config.yaml
d_expert: 128
moe_layers: [0, 1, 2, 3, 4, 5, 6, 7, 8, 9, 10, 11, 12, 13]
router_score: "softmax"
normalize_top_k: false
router_bias: true
init_std_router: 0.00865
lr_router: 0.00229
vocab_size: 16384
tie_word_embeddings: false
train_tokens: 588200000
max_steps: 4693
dataset: "wikipedia_en"
Below are experts of layer 11 (counted from 0) of a mixture-of-experts language model. Rows are named up (a neuron's input weights, with its number) and show model dimensions 0-127. Each number is 128 + 32 x the weight over its row's rms, rounded and kept within 0 to 255.
Before each expert's rows: a language model's description of what the expert responds to. This comes from a sample of Wikipedia text that the model never trained on.

# expert 34
It responds to: List bullets and line breaks. Hyphen bullets and line-break tokens that start list entries in infoboxes, taxonomy boxes and game-release lists, plus table cell spaces.
up1 [141  97 179 185  77 123 167  87 109 132 139 192 181 140 148 148 106  98  88 129 115 159  56 150 140 141 144 115 116 150 116 123 105 153 136 106 119  88 134  85 173 149 111 196 152 171 119 155 152 112 130 138 157 172 109 135 182 116  92 138 104 159  84 114  61 104 120  77 200 180  86 146 167 136 106  92 150 135 158 135 139 112  72 144 150  86  96 153 143 132 133 110 110 122 124 168 132 121  79 193 174  94 142 137 135 183 121 174 101  82  73 143 120 157  95  58 124  95 112 102 159 150 112 173  84  82 130 135]

# expert 33
It responds to: Table and line ends. Line-ending pipes of table header rows, plain line breaks after list items and headings, and opening quote marks.
up1 [161 143 145 128 116 135 135 123 160 133 118 109 171 136 109 140 117 118 128 120 168 122 172 202 111 161 119  97 105 217 144 118 127 203 141 129 112 109 104 105 143 195 143 171 208 144  96 157 125 112 166 112 126 126 142 152 141 139 142  83 120 200  78 151 119 121  80  63 112 129  65 134 124 115 184 118 125 143 100 115 122  67  58 151  98  59 106 108 176 127 146 112 179 137 163 148 146 109  97 136 157 132 117 121 174  76 124 189 134  87 170 201 116 140 116 122 122  95 104 131 162 126 119 101  94  76 135 171]

# expert 49
It responds to: Mixed pieces, table cells. Mixed tokens with no clear shared trait: "I", "All", "following", the "ver" piece in Proverbs, and numbers or names at table-cell starts.
up1 [166 131 144 129  90 172 143 113 117 122  89 141 143 173 121 155 155 164 157 185 141 115 137 144 166 155  78 114 100 169 150 130  99  76 145 151 105  61  93 106 118  99 140 142 191 125  51 129 129  99 138  84 130 137 128 150 197 164 156 144  77 121 108 188 199 163  75 145 151 163 111 117 191  87 131 109 148 139  66 112 186  88 116  68 109  71  90 140 141 132 125  90 129 149 146 158 100 103 114 132 150 161 131 184 177  90 125 127 158 113  98  97 138 145 106 130 128  79  88 149 115 114 138 126 128  40 132 147]

# expert 21
It responds to: Verbs after auxiliaries. Past participles and reporting verbs after was or is, such as published, born, released, founded, plus the line break closing biography lifespan lines.
up5 [147 129 105 124 153 171 125  78 187 147 141 110  96 164 124  92 106 143 166 114  88 100 103 117 180 162 112 161 112  79 156  88 140 173 133  90  77 116 156 135  98 133 116  41 176 114 165  96 104 127 124 144 154  73 152 180 128 127 114 166 150 123  99 166 150 133 135  95 164 117 170 103 164 130 117 140  47  88 193  91 128 125 164 126 128 179 105 134 115 146 137 146 121 107 154 128 143 149 117  98 161 138 127 160 127 105 167 156 241 141  95 117 105 140 104 161 150 203 105  76 153  83  70 144 148 167 123 123]

# expert 19
It responds to: Word-initial prefixes. Prefix pieces starting compound words, such as inter, pre, post, non, mid, often before a hyphen, as in "Pre-fight" and "interdisciplinary".
up1 [110  69 116 148  64 136 130  97  90  91 167 108 201 123 144 175  81 144 151 140  94 137 143 157 186 123 134 108  63 122 106  96  85 165 126 142 104 100 108 130  98 172 180 124 133 156  98 179 178 109 135 162 161  93 120 142 128  92 190 132 123 113 123 140  56  92 121 155 190 125  59 155 182 158 150  91 164 107 101 108 146  88 153 144 100  83  61 152 148 132  96 100 118  86 111 173 143  99  63 119 150 139 107 139 148  74 161 145 138 106 132 162 134 116  75 112 133  81 123 101 156 189 113 129 133 127 115 129]